Weights of a small mixture-of-experts language model, trained from scratch on English Wikipedia.
Size: vocabulary 30075, 56.6M parameters.
Experts: 64 ReLU neurons an expert, a shared expert of 384 neurons.
Below are experts of layer 7 (counted from 0) of a mixture-of-experts language model. Rows are named router (the router's row for the expert), up (a neuron's input weights, with its number) and show model dimensions 0-127. Each number is 500 + 25 x the weight over its row's rms, rounded and kept within 0 to 999. Numbers have three digits each.
After each expert's rows: a language model's description of what the expert responds to; "comes after" lists some tokens at least twice as common just before its tokens as in all text. This comes from a sample of Wikipedia text that the model never trained on. Tokens count by the router's weight.

# expert 61
router:503475518489483510537493464533469540468488510483493468548494491442446470499478487503482473480493496497514525482465505501520490523545550505503523489534517525472484491480496543514482495469477464547467494465536519538530548538525524486512510549505494502480527486517526513498488497491494508506531512455523463522552517474440460480520476495509515501507432535508475509530490498501482518511497
up0:460520483447482459510453500461424474471501505506459498482480504478504492551521517471456517443531485466528520502499497531442473509496521490484535508502501496502492503485526451476490466547445492496538482511540520549504522492466474498522490485536488523487486511478515488473528530504461485476480497522520475545498479458516532483490494501512482503473455476454523529488512503513507507500509
up1:513507494492537524521509514499496473500491463477474493488481502507502506467528486493498469555497430497546472453533452485537485504519470488523493543515525492511498485552508503515512510489482452487505509522497491497470461492494522497464519499506486522502486467499532484494508499512466486486491494511491451482561494481512495519499489489535485522504554496503511539517466478523540510546519
up2:452481508502523520537463516480489504459506489514501515537497566485514500474521509519508505508477567455531490500502524474495496497508507450473474507504487513484496463545530472530545530493498521523488466479532482489495494480473514495492462474507463518488517500491527503496519512571520530487497463487484487507525465479494510536524504531497502474526530523510504497519536483556546558497488
up3:544520478480495504453499512479501519482516525484507494517508532502506549515489494498478515522501479520500474543512501567529464512527501456493527448538490547467482543492486508500555504510488517476489510495486487470484527489528464511518507501519494467492474486503486541501493503508527497513508516487513450553502488469467497477474516508540517529511445495512508523537519493492455493550493
up4:533532514545543468514489512518497558492472489516507485495529481513535485510482475525472483489472534473517463464478478509518494522485516526489465544501470511510514478491500514486472514510503497521530465477531516535516463503530507475466472499478475482506516520491518506507488517500500532538511450496482501501461496460466523499475492494491564452486491520468504466550517497555518538493477
up5:534479510514529512511504525536499518488567458505522526490511545478522525504523514515458517538544474487490488514534489508519525484471507498549519521482488534462514505516444511467509496488507519489485475493497510474512525529530488528464522553488478504495525537515522464486499478477499546500507515470511460432523495528517480497521585503481538520493465542485529512496501492500483511511480
up6:496518527471499483543473530489456479479474511544485473498461497486488476508461477516465490494531511495478456530513458466479496505543491504488490528513530528492473511495483515482490538512536494508454487531562495522490503455529467523504486481517508476513503515484474490487496480536502528452500495507476461477501485487474560456519498478517497524516508537451475479446513543532528564504478
up7:524470503467456535504452497473490517489519492505500512540500496470464494507525466495499476533490462517531515460484536546494503472534492477457535503478490496494499482499521472522528538482475528466456519466498531521510504518458497504504576494485472496492495488518477455483523487497476462522512521486505475489484496512537534519453509478474520505537470530520501476495479494474481455495529
up8:521484497506517489460467540516529537521452531467501487485485473521449508542480484435515475523509514506499499482523446501494488486521493514480496509496519508474488512527491507510516472485488547477482498511498532547511514495504478482496492475452484511500508515530493488464475475538490456452455561507539495502415504476447482510507499504479503499506475514515494462489534517499519531481468
up9:466498515497536504481522483514496494474515494483467489509513490471438503498476484511495454482481490505512503462550551461512499541537515478529460486522502516523512489478536504474475496532538497528521449481543500531488515486445513505507532487554513516515483477435477518489550484524499483497488472454500557513482529458505519500508487468541557479480500517464491490536500556541444518467551
up10:499516514515530504514549530569514492452515511491482494523535491546492503535478543525445484479488521538528515509541431476494504526484500516510482487508467514470449544503479501508496534507464507510482462540472492495472499489493495493487459578564517504507503484487499506510461509509498486520504520435481542504526488515488513505513460447500494521513466509506523505527534478522516515498475
Description: Table and list separators. Cell pipes, dashes, semicolons and list bullets at row or item starts before numbers, e.g. "| 1 |", "1647–1648", "- 2007".
comes after: "\n", "0", "| ", "\n\n", "3", "- • Summer (DST):"

# expert 55
router:552481536542555489494485461493523491504474491485484512491464481446491506533507527461486496459523515511502517532524483466528508458563551508493485524531500476487535516536502518474496496530509475533473503501496512479465470483457487494519498516560527483486494534520538501544494493482511530479487501423450502483468515491485519486457493517479465519519503506505513532496492526501451512526486
up0:500541508477503527511499549483461493535557502501509443538538480513524491526539491479559488495504505511488529487434510520454496480455523484493516512431510518461484538488487499461519525514506501494487453499447511523481549492486473523486474489519489472462485511484504507500496450564526501480507524512494528498511507521506504507496480515542451513503477508461479529453509513537520519463535
up1:520519543522521488505494496509532487522477498520494523497524518496533468543518507503502467500528489478513482455474471485524466496498485526531514486483472511510510522508505485499509513529539509524494509497445500487496459541487547501539489475483484524518533552494453518492462494514502497516507523457512473500465538473479514495490553449491535494499483489457538484496547462509497503455515
up2:480498512491533508458500506513516480434532464514500450500525482527464495500473495457471493490480460486491473506465489525488512476518481488493470447520506515485509500485554558461527481508485528541472499469486478487505510484525486494511502431522525521517471486513509525500528477455527468491469459490462505490527465514516504500519485510506515473515506499501482509500486464481498471516513
up3:509487508525551494513478500498498531505524506497491515532493546496486509444478457497495526490515486479486529536470515484548523517494492500465501530546490523451503477524435481477491463546504519514528507504527488514503488468478468494527505530457462562505503460536578482520505500501463487493492463511481543498520492526469520455495518508485513490504508501434490516526480509527499500509510
up4:520456492525535513531485504516515455494478499526494479457507495483509523459519503540467510555481481528565504483511507468492469479502478502526532527559491466497509527534489474511498529500490510513472474505491525490505523488482526475480494457488480476522505447504478551487510482504508468493468477537504537480502490480504553488457466478501538487490479488544495487482491498482435511517449
up5:479450491508495488478522491546558522515504506516538464542515485457494479453434469526532493484454534490521550517521525522527488474494523490537518495512475528505471469506483524471493506511517479530468510519523524488503476513490473490517527538545483483524523538436488472537522488543520489443524517437545533532514508509498488541503499481482484479487449471513545472508500510489507477497481
up6:526515482552522503508452540545548525537506475499510505530509483507465454491501487492474512510531523500488480478519519501495472523499499484477492498509514475520531499534517503499474533499562519490500510549475507501464492426494485503469500489527432468500499478503480514490483497527434507493506483472493517508545497475493505494530547497515466455548481501542482497531491505490508491524494
up7:502503548442467513496518481439490522483476507507472475509521485502518508528437505547535499522494513527555477493537530496471513515516526467457494509509496548511488511524486493455502494482501497562483465531521513508531498485498495466503462437484529484525492509498519493503490512483495451519490528469517500514507500502445472489542541509462473508426487469523488525454494491475486545516545
up8:530538502449523520464523499473467451509503514539476525500478545473524502546466490491490484457500530509479483485448503462526467504520530510513480488514531445479509455489461499512483519484495525482504517501541492484502513515497503531498509467522513549532505508467495531528515504507494501532511481507519516479493450501494471518495545506462465491484497465511532481491473544473533479458478
up9:521452511545522532502475505489512500492439529494442469525500490510536540477512468517478537533515511501516462491545550517523482482493507504505503532554544496485531513498533470479495502534513469479519516460473544521485491529509503518455491508460470503496475507481503543546462543488499497480500480483464483466512480515504477494464513500454505518475454507531476517516467484515473491472511
up10:534489508534506537461524519516503459532481474501499487493465504508486488494468528475508551509526525506467465546463526480528493517484540486478472516481498516465467474546516544476490470482495549486507511485501489500499495483493517535522568529528506470508450479483453496495532474509476499505490522501517507513475557486510521515512509481490513501527472498491467499519503526477499461487507
Description: Table numeric cells. Numbers and short entries opening cells in data tables, such as years, scores, distances, asteroid discovery rows (· , JPL, 980 m).
comes after: " | ", "| ", " |", "2", "|", " ·"

# expert 18
router:513498510480494495520490526506505510494482488486509508519506508446476496456498537478485494531524512517510493540505480504518535531505484468512514507495473534518503518538529512516498535521487457485503443500492453529479503546524540525517478521520510502465520502472537521537508521522437502533549510484508463540489497533453503497498487500517507499475439547477468521475507490495516537504477
up0:476528512459493482504509504488472514461493497530524501527495524470468487525521492488538516467478483511445510481526449500495540437487478525533483520497495506484489483480526520480510494525476525431509528484500553470523505490512522461524524501494498481482494450475492492515553495515554517491522525572508515513473468490545474481541523552488498501517461495497492514497473557464484478533507
up1:489493485542509465557462524475533496484494455506469524508505499482489491507501492528478468464533505501483516519506487517485516519506490472514471534473493523512492507532535507496465499497551503539524504507541496509550541498533474503424508538515520489510527460495482526513438466542473496492481476478453490517503523534473531448504505493445543556522531496508458493488530542506518521490483
up2:456502512507490494497504475500490487477515508504488523492531498534522483470483478501526522471479452518515497517467499542541466494491464447502494469500488482448481460557476502456557498484498519480464503541506497474515482540468479501511533503496442502523483452534476512498525486505492530521461496502533484486485531508503536500489491486479487538494487557469502497456499484445500490456500
up3:504492493531520503493536503515509501530513494530508523453524487489503528506525515502487532527494512488476496517500521520508507499513505499547488511465480526498475481460481498514485503498481495522488467490483459512470462547506483517518480495544495513510511511477531512516481519502456467457518487470526483512475476497534524449468478437496524504542483510516485463553545451493518503546550
up4:476517465490508511483473522491523484527445522511493527461506539515498491479501470469501536497510526499520537533516490507509507459510488554499530511526503521524490500480475532505524499480529492520461496507455490508456446501539501493503536482483584492489448504467481519456465498485482469452450498524530452520480439446435500498531534487496486483517509485475531492491507493488480490487505
up5:514516537492494531475533472525473526503485496493510500525477491480504487507495477515526482483505475504515519502463510523477470544531462526521475490545481515510487472510510502521508443496527474465490495491515521512512483492518474485497503507508479460498478518497484470487505522489484445471468490490531490483554499462493543462473465470457493467498498521505509486431535528483472515464527
up6:508478536489493474498455516486506512508503499469442493526493435491514551451481502547511537473466520442489480489525498491500505484512530467493491483526512492485470516477488448517516560542543511470512479518470490502534518485467492457460502512536470480488512539506522491475494497478491479516525496497481551502489488488489501465504499542503505497530484550502488494493489525550480479513453
up7:477487533466479459514492525492444468494517513528498518483523465508485522486501512499496481508493488563508454490487534509489489481492473491467487499509524477489436529497543467452533472536483513464489484499510467514502522446511502564524509509521515485523500519483498495507528473526439539500486462490495521445489521484473506494508490489534518500527498487530547521474529513494503540511495
up8:521494494509469454522499538484444477520461476517456498518530480480493526496511556515521503516477475475489533566478538458463505513480493474478466496499489518517480492492457513474467488504472487482546504443500483512500454500453540517499514473485494531516461540525535518469503488497482493530539522491495501498497528481505504497527498503521442476520532482540461465456503523467513489492512
up9:524486489491498476494522513522457496502489479476451537496483457484461485515529540466483522515527473495475552523519499492502502492482511476530484502470508481478500488479483495424522466522484463526496500460505544487516468502522492473494529502484521483540484496560504464514539486518510453513521549515490520535512517506525482509553494542476515522476549435493474504528494505567512512522530
up10:481516494495460447508489449492443539487533444529526512544523500472489556528511514496538515503519520533513527513509527508503469493480508506542516489518499510497537485539524479506474501514482490498511479495530551513481521510513490490494503510520476536502555510560509462494512452506451490493538475489512480490514538496466506560529507485477496499530511521491461526518527471505477456511536
Description: Leading year digits. The first digit of a number, mostly the 1 or 2 that begins a year after in, commas or table pipes, like 1998 or 2010.
comes after: ", ", " in ", "| ", "–", " (", "- "

# expert 47
router:483506478490470505507446523502508501495512526492469516521500522503522513504489506498498477498502512538494526496510498516531483529475526496501521471453466516496532529557538478488517482518494499532477512503496507474531519473481499522498516539471510496452470504504502552531526490550471506496506518499524468516516480520449489480515507530487498527460488527487542492489495470499533485476489
up0:516483551510483502511535501459486482484513544500524492511480512513499530486490494437491494531495528458489525471499484521522487494480505481480531533477495538492525509485474524473505482519545509492493508462507512506510468466492487494519462517549506493525519534513495515463514486506522473489449477482500506490514509531528508504468535513466501452527499523500492510518505556498495480512501
up1:467561536501488470506492503479440510463482470527511474477536515521515454497528504511505484456517496506475528523470468516478494496490501505551504503504491478459545506455483501463562472447495534502464507509537518477525543527483471516535497493502474537521516529515484471531470502506485506459507514493541468551494474460539517467519522483511521504486491507450522530508500480497468500502481
up2:498448519484507497501507486443511514515510489472520547547484518493511543485491478457508479515460497488502475500562495491524497527524533514472508505449519504479517509527469524479498563547506525490530511495474539497516537462499476481516506528527497520442500448513466507490501489475485489513482514535463480539472498508509479517509480483476516521496523503481506573455495474508528490492514
up3:505462492469445522522519496465477508500520514512518540490532502486491504474481495482485488532504524513472534525512504517518437487528501469517544519499474507476517516507465494536447532522494506509528490480495482521521508451496492493550504488440491462490532487461482492518497520513427528526508513502521509502509506458518514522435473443524481496486469524508512486509527500461533498554540
up4:522522462518521555493456521492456479506496517469467472545512499490459470502504471520515520518502493532505515510499504498510480475487486470514461493483523494535502461473502450528519496509522521489505475503536507537496528487488485483525498552487488469535525490497442494492523505506501534512500529487445539524498491475512461519461526526501473450497472528476482507470488495491473519503521
up5:472505489538543472521516506496504495497499510462483549477512521496527490505532520493441538496512494455480552531502564481523502475481539533493480451476492484530492469500513489496515498490503496503478517568513475498552476495477509473479515492495507496461444501524462522493520545487529451496506470516514528480454503509544538532484492548528548456504483505528480472500504468493523509502497
up6:451538476492555499506485502492532479527493504511526553494509493452473493488500473470508495514502478519480504500553536530531538481489506525509532509483505436474508493527489545487499505511490521516508481484448523461503496485501497496468451530485481518527470483511503514528520478489508492481450499482466512509484521520453494495538495520485504519485507468515521507502452473543525492558518
up7:501483477477458432532498488523458505467497494510455526470465537495513523499472519466508518500520508452472522520490503544512521482542495479497504442510490448499504494498495491492533482501549531476467515521485538481547450499465495503472526514507490508496542476512499496512485521515519457453494500491464516533517463490506507483508558537511454492485508528487475490482533515486489516512528
up8:491476509506481491508488451525505486495466496528475494517520516483480516532535475474522467504535495497501498530475507516482525513556464503497507493493534442468491518512505473481478559498460524481500468481488547470533519494517506468476516507523508510489486492552503500459527468497476467482496504567499511472454498521464540488535519528545458484539520497463494481506461505492510491540457
up9:503554507499451489518458509476493513511506481487490532492518501511479472517467508542446520517537484473511520499520471528526484492505509441508478478472497527504552560492450477490520514513549495490494487531470526491504481475502497469524537541485449531483547506537475502499496486517452506516510475534476498464472533531507487508445487479508499560468481482491547554552518462504532460527465
up10:497528480468494528521501483472502479478494523520506512517518531501484495566456479505556475498468506467477524474511493483519488510559527521529488568514531454474478521521492473479464535519517491565539465500530505519520537485531518521513497454486509484479475516534504467478532468523473467555478507505501478469519516479495476475526464466478491554483491498497487485501498536499509500482467
Description: Year-initial 2 and infoboxes. Leading 2 of years like 2012 or 2008, infobox labels such as Born:, Genus:, Website:, and the second piece of title names.
comes after: ", ", " in ", " (", "- ", "| ", "\n\n"

# expert 23
router:548518499476507475512513484503466503526514527483462456535493488493463505589511494493509531486476541493499504522525490456521499504534503496512512469534523506534542529538499515477499458539537488497476507515493522495435515521473522458515500542493478483502453534485520562515474469552473523483499524479458549565507506531480475457484470508498455523505480533489492507513482523492493466516527
up0:507518490490465518516511444506512513482528512505497524526502517467524512565463470527476509441512557512524490530534520518515496495511457518505517514491488518471487534520471491485491503507510512504490472521500478421490508475504515518538527457505528485507497527447508509504464506482532485485495522511513508525501493511537524535496517427484457470507503523460480508457486511459450490484510
up1:529489495523537497466476499463481479453491493473473457499504485479464495476527504508472471446526492468468499499515490490486489479503494506534479484499513493510509550474500506446519458473480519509507505492529483491485481514518531512484485489487472511444522517522506537477514480538488522516494491479467489521523490490478489541466535474529540491560507540501504547483563507509484487483483
up2:473523511514512481518490484514467512499492470488540545483460525525489502517468502480470547486497541512474483480501513495508501542507498553476489513466501494464505473525516480523490491501538483532524543487467490478486499519491484495501488486528515505497524555461518489508484484523482523470529455527452476513510521515495466489464535478469531530483541502537522520524481485505470496456534
up3:501487499526499519507542494476476485458517505460498510495503504531520465549515497526480480457530567494501547531520503492481454526507524524505472489503444461450493471560492520469491527521535480505473509494520524478459462497512547499515469496475484484496510518493499507517504537519467508486501483511503466470507520480546500489491539507525453490509498487488508488523485486492503465514504
up4:521495493443522511490506474472496505460470479471508513510516483478534488539541463501533519521454537522471524517510493500499488458460465484496509518537515532519450440491488483522518501544519517489499499468488498486532500496459449478478483492486513517506516515471483455487472485484517428496499498497486461522487471496486521527471501519472507505481515503541497452483517539486463505475505
up5:446482511526503510514495494547508494475489523505494477468466527481505536484493556479502506538510517491450467475537541457498473510481511523477502487474513522468528507513484432459470492498467506450484500440508510495505530475494456471521531525513453532491505500511512508508518502481486481509514457471503510534539472496463490461466473462507528515512540515512472501510520491467485489509498
up6:491510506543514513513461523512443527504489496484502530521505462542470479490476468469487511493512478534493536510463454526504524490516546474499517466495509502499498533502527504454499514517521472481443523486520524486491483525469487511495460509515522467453467477475478475490479498501486489515436466510500507488535516477463544515515538493515490525515453504468466506506499494476502499492480
up7:464483538519483508506463531501525504506499475523492503486501488492486449566515472499533515503507504531511515481518444509490525496527496460466489504550491485463512465528552559488481519478489516486521534544527466508494534455428511476481472522514503483517516522481489536508501472527496500532522520488486500492526459511502523508533497513490500498517484510512495439545523514537464521545541
up8:501489495484527480524498467501514483483541516493520533469479512457489510530504449552528506489502534532513505525510511553509495478540536465527512464503525500477511447527496535494501488488519522494473523466504475464515489505500528530473510486493500492496508514461508482514479448504518483518459531520504483574519511506497503509459530461510440519523485501508507552529475483492472512527486
up9:510514511526526530542504505530500505493516497483511522479533506510478462543540489519506521524531475477482533498508499558513467498487504517501455494540478479522498501501494488482487497521503500527496481488489505485475511486474536495509468529539530529474535480472518493515538489505451485516504484483493551533522492518518520493510515508488530470525547491469440478495519433500499515491479
up10:541517500468490477500532515509480509493487489480491495502481510515469499462508454486483533457462465476502521521544485518502474485489489522505495557490472513486549506439486514490502518512452540505508517487516522556481543493497492499514480474515525505507489500477538479502509522501481499522533504515504541535486474478533476514494500498496507476503510452538491566541499536549518482529496
Description: Numbers in tables. Digits and numbers inside table cells for scores, votes, climate data and sports records, such as 4,538, 27.5 and 562.
comes after: " | ", ") | ", "; ", "–", ".", " "

# expert 54
router:505479526515562490502537488495530487485508520508499527484496470516485527520489487527502480512520536464503532544497477513511534513490508481488503514537491501490504468501465493505505485549490515490485520476480510553490494434453513493502518557519476494457460487516467495500483468515496520546459494517532503476492491466519515547519541513486519539534504519517460533532448539522498502504510
up0:504495511509467535559492505495536489492518519515480495500504519480446535461516509468465481484481499529512519507524444490490480521500516495509471485552476530516483489462535470496492462499474523505525532527529497513532533476445483475494496476484484542516489468491469526509475518502487500513473492481473533548511490513522502502476526481531498511503478508530508531547497506497535533443472
up1:505521510533489523472520501512546480497511493513450504494471523518539520496520481487487509559499488482504500543538532490508539530504489531539519504481463465493493512492522530490524442504511475502491438485484444471510507530512505516476506501515472519483503487471456482496536485510515533529535487506489510483485514501522535489484515456510559491542495534498487476542503473521493491471531
up2:522503486509505531487503537543532461549499474491481500517544489503540467515490461481503528478436565517493475482494486482477526502501510510441492519495506510499480484498525485520500513464507512510486496513532479420505506518490471494515487508484516488423566503556471535493492522481467519508517506516498510483459508489507530503482468510427516487533515508502570484479516483477537475510544
up3:520470524463506493526464547474471467513479507469460486504521499493516494510531495466502523497522484508469487490484461541465518554447500500510513513517503471515504487476517458507475481500510527453492476523501475509495466522496462509456489497512488512475484512499501523500479498473435544550466499544461483509460486469508522485475486488523491504459480503501492489490542486471471533458484
up4:522506488461469485501512499500468484482504479549524515524499481496482484526473479497506497477506503537490521480517490489501501465570495535458461498503530493468485545510509550484476466499548540493466472458507460542504510484509480485491574520483492455513472521573448461448560504473513483472482507523462506442469469480519491510495479500510491482538522485516508495465459512479497561491481
up5:499518520472519556537529490493493475489472525507484461500518468487560481510475518496509502522462483495495475511505529471453465482521479496481504526460495509496496470478526474476488505525471513491532550481512495552487498505506495492505479505505529485502467524506537489525486533511490500495488514473521535502557513461506487498493552532511503483501500444479483495474495539506496487491510
up6:507518482476515475517488508437483511490506534528501499510517495484466435496547494517512547487491466500519433497532479499522495526536438549459498501518506463485493504528491497517489505506498472460482477472509500505481578476476496522511485487495507466518450479489520537521559496491501543534520482479498474503484439507503509473483565517515455556510534497486485517468536503482504502514490
up7:483509474504489498494500478534452539532484482472509497556510480440492474477503523529491483493482549537458479487506535516506470493523533476483497475504495501477478464520513482506446509501535454522485482487515515506495552502495493499474483479513533480513486505520486498518528499492479503510480445512502512522465472508536516527493515515491509505506572509534452548533536523508477527518508
up8:500501534507470542425526508496487521492495559540485515537481514468531502507484485478534458493489562515488501508542465540501522497509505527464463475486498496545541510495532482484502480526479521477471520512494510473528527456495495456450504518521480466538460492481507520477478514514477500464494523456509521490515479518472451529499499496487528493516522493494481504510481520476491470531471
up9:498509489489507510498498526500524501501490514537469539529512484490498512460480513509530518511490510533538521538500496468505499486517463479455501488485490519481519467541428498504459472473482493516467518484509460493537503480497512491479493490489525533509481494466469487461480506541518488504427540525502497523517475498490474494527471519492528493527435531558497539498503549525511504512533
up10:507561541480528493495534494479442471503496503487484479505516509452476507505548461517499502509515492448536548512540461549520527503506538560504522509496506535534505491503536519502528499502466479500487488476470513485537514530498492475556519535503497458513483515498494520483555513494564504507513481478527508517521505495517541518511511520489431539513493500479476478472493441518492526505518
Description: List line breaks. Line breaks ending infobox or list entries and name starts after pipes or commas in tables, such as | K, , R, - R.
comes after: "\n", ")", ";", " | MF", " | DF", ");"

# expert 3
router:506531458557495466480482468496499519525492532503488530493469546516479496479500500470490497507510512506491471468500486553539505502480510518504539475534505483497533438500499580530440454497517471484522480486491481502510530522489510486522465497530511491473461525495531507507519463487514530513510477500463517517517480469518509509520470528485471517527542487518517470459538445530492547507488
up0:519479516510490483463516534476460506517493472494500549497462533535507482502465476552468523554510492482564454523530522545482460503493503496505487499522529503522515506509551514468485483501461507538496485515465469518500544522493545498503535457522510474473514504511499502520501478559510518504495476492492519494503530506531510517503454522527489504455543497478501436533491492479460576542522
up1:481509458537485470498500506479469512456514507524485529495510488444503480511522521477500510476532439523500496510476499471484506484488523514505501506523510483489529507495515488493515515557461489484482504497438519504554479528552475470519546475542530498504528533509529532475468505503510481477506482526484538450481475504463539519468501479528445505486506511503513480515453503471500493548499
up2:488458456517466465500458490496467503510466509482489493527486566559499500538535513516462543500485499520511515504534516489522507504478509481487489531518491496497500553497506481484469501495478511488535496508496497548489540474494440502484507470503536491504490493463487512471449519515534502495497509472514492490456490504506548516472482537494497516510501499479517535532499504525524498493524
up3:515538590517479467471460504485460505484492464509486565547505494506475508512471454486482492490521460518514537454490518525539495499516503529541495495473491480496480507515566497474482474481519517500470510516502475496540491499522518511544535486455518526470486493526501503512533465531544482509499495541497482542505515488514480502489513524483496484496492488533459520480502491521511543481510
up4:519498508516507503506517461515413507499513504485505523531498525524480463537511476453467553559491513552439499463485476467483470497472491487550465493518488499509512491505497495513519496496470496546518452480503469497532497442508522501503548508546506522459520508485515504508531500533494461501494513519511514491532444512502527509506450482482488510507530464487530509521496527515489504517548
up5:463535457459460469496457474456468479517489472491514576503471520452490494470472541500493487483564478520503517477516544521495521476509478516481490507484498470519526472494528518501459476492442497470489524510505557490487483472443515515464464516519496478481479471489503477512477496536441469471509464495505474509457452486502502508477468500462498523524536512522525530485532463510494510506517
up6:520465521542546509487532493508547465508531503475540486469462483476490514486484473510533493526512463477524497512509532530577501498502515495504467474520516536466512545499483483497471487555527467497501502518524519499490451488519518487519501500528491519458430517476459525484515474518473506482501515530502506499524433470505521491503489469468506517504505575473562473477527528520519491523465
up7:491548532530503482524484467500490488494501459530495433494511513534502501493505430498517512509478490503513504503477514517487500493525486530492493541539517476457444493485492449500444542508528491534497488512481519506497483494484536477520510533484520480501508450486497507512486511480449497482493503497502502492522555458485525472522490548493538469481498512494528478512518509525486473528481
up8:535501463502464498494546489522541502501478503511529559493488483518496512460497537475523506467492451469515475529473499452453472517454483514525505487483528469471506499436454509498505463505448493506530533512531516513534478480518528493483492468493481542501503493495535546564494485489490544481494509511511502449528501485514515486492490549514469512508453467528528481532490524491491455470510
up9:450517543486465535523457497540478514467528523539494498475540510474506478467459464493526525487509482509465527508490503541522503511497514533486485528514514486512491489500506491489498480489521456491486453494465501455498551467536507494498507507511516474499554510477535506500512509487481480497537536532492498511513505452448525504517495505485487502505489519488463522490547490514471523542513
up10:464531489522497501494455511524495461522481489430517516512511446554492537501513495517535488511508515505523471503466507497510505485476502524531520475475533502519499477522527493459486488465486520533512464496484529524507484498463480490454485513529539497499514500475552516501462533517487493494458514519532559475475486504457502506477481482505485507508536545511527532484493478505499525525462
Description: Paragraph breaks, discourse openers. Line breaks ending a sentence or paragraph, especially before display math or section headings, plus connectives like However, although, During.
comes after: ".", "s.", ")", ").", "\".", "=="

# expert 35
router:489492502529474484530504483490463501472499553534482468468530492531451525479487498516531543494512534484523525524484510533534493493490541505507509478495532505507500482514515499501503467483493508538495535487491519496515537515453469508495551510546461503457451516491522533473460532541512542508502503518485491517471526439502493530508539457555529502451456513492465493489503505512473474529495
up0:526501479498507500489516517522517448426487535482493477489520518538483448526463522469549522520503504538489519492508503504486410458488493529531507505516527511502506493479470506474469528484486502487494501500497489518531483495492510509565514470457502489492492482533484496496515519540536523523516517476485514465519466552467516504520522516569497494467505490517468486491499535509479498564467
up1:465499517533523490461506478477510500476494488478487557462488452467487467491528521518494541475525448497518528527534497529484525484487481494520496497473511517495549502497478496501497488531470485484520498498537505527490517504500468487481508529554528490524480503488535512494539468513520494480495499493465536525511493515507462501487504537497523482470506520491504506496505477503547541467471
up2:499462515487492495497499481486466522519496521507497493465567534496522508464443463511503523509482498541493447471475527479471489543489467478495518515529492505524521472506525491523473504531502507544538497486530525503482476472508473444515502496507488527522499485431514473463507479472450513498499525499465454498507490528520518494518479519517480483519510505458492520494526553547511505478491
up3:495486531487492522507504498468486491497471528484491560517506467503449480486505465496452518518452493497547464527440504440508495542478487490504503486485499524460519505463523516474528514481496495483519537506503493491461503504484498453467487515522537474498486523460525525491474522522521450545465494512483501539477485482516507560512490549515525500477474484537545516490518540544491506492502
up4:532469473498486537489504484525498548493476540509566528480499490515507504491493504532509464537492517468513505506482486551500528532480526522489536517463520511494494471561505519457430522470556491481499506525485546505496542487491478503459517488527504514525488476477476494488491482554509558490527546507489515498481479518496499510507475535519547521538515482489523510511473508457486463520469
up5:497523471515504536479497516502500504547500513465475528530506505541472486501439459509496486514503504488471471487495504480489515520529511491533453554513508497515507487443519520503520498514502510500506521460499513589503505483516518467503529500484496436505480502541455482498506486516538558507521486462501523508547465536499472496453511488527473491510488525481499552500492494502528467475527
up6:525517468474534507544487542452539498536470488503509499487490502551475501495456539518478554494499472502478493543456522470492473486492470534495506518522500499521518462521513546477447493488489500525465475521487469510483534476475496502510484473479525463546472491510498502510447517484491512493474458520503511543503550469460530491520486519514573560511484502487525481494489495464515515461484
up7:510544521505514536462528526518506490496479494495525457505525502512490460467542488520503572532480510497490524505552576489494466485484476487520508498536508528520518532511436538512541516519506460546498550520510477485476513482524491509499480536491527513479473475508508497534510457500505522461512511464470484479542527501532498461527475479456451490530524497520526475522493514510499480503530
up8:507495504517500489505544478505486520502497500463493467506487508473537523485519543538484494538510481496519521492471497528485496519483524556460486495521514479485499528516514499473500510557477479540534439502464460472491496515481483499484517501496489515460488498466508509523494429474522527535486503471420503457516489467481500495510526500518475499494541540507500465469465522513490519508515
up9:531496499472458546462516475523497478486501453490508474492450501485495517488528477466515530504515427506475478521497556522442489500491522482476524495494539547527511486501507490493534493514492452524470534512491482507522517528502493515500463483508511539572490508485516462452511547461519532478501504473490550506507480481492494498493542476540503485479523459507507464548459535483487539485497
up10:474502497527472477503483507497484506509490562469491497504528520516522502499505486491478442501560515506503522509515518482559509451520537469450497554478525541500458491495486531512519513490512520557467485513474503434516464487522527452494455482476475533505543545480484497487533472498444467510468518488536476488485520514519518508485481517473492482474467498520503497522513498510496512506491
Description: Line breaks ending rows. Line breaks ending table rows, headers and list items, plus final periods or quotes closing sentences, such as season., idae., ".
comes after: " |", ")", " |  |", "==", "===", "L |"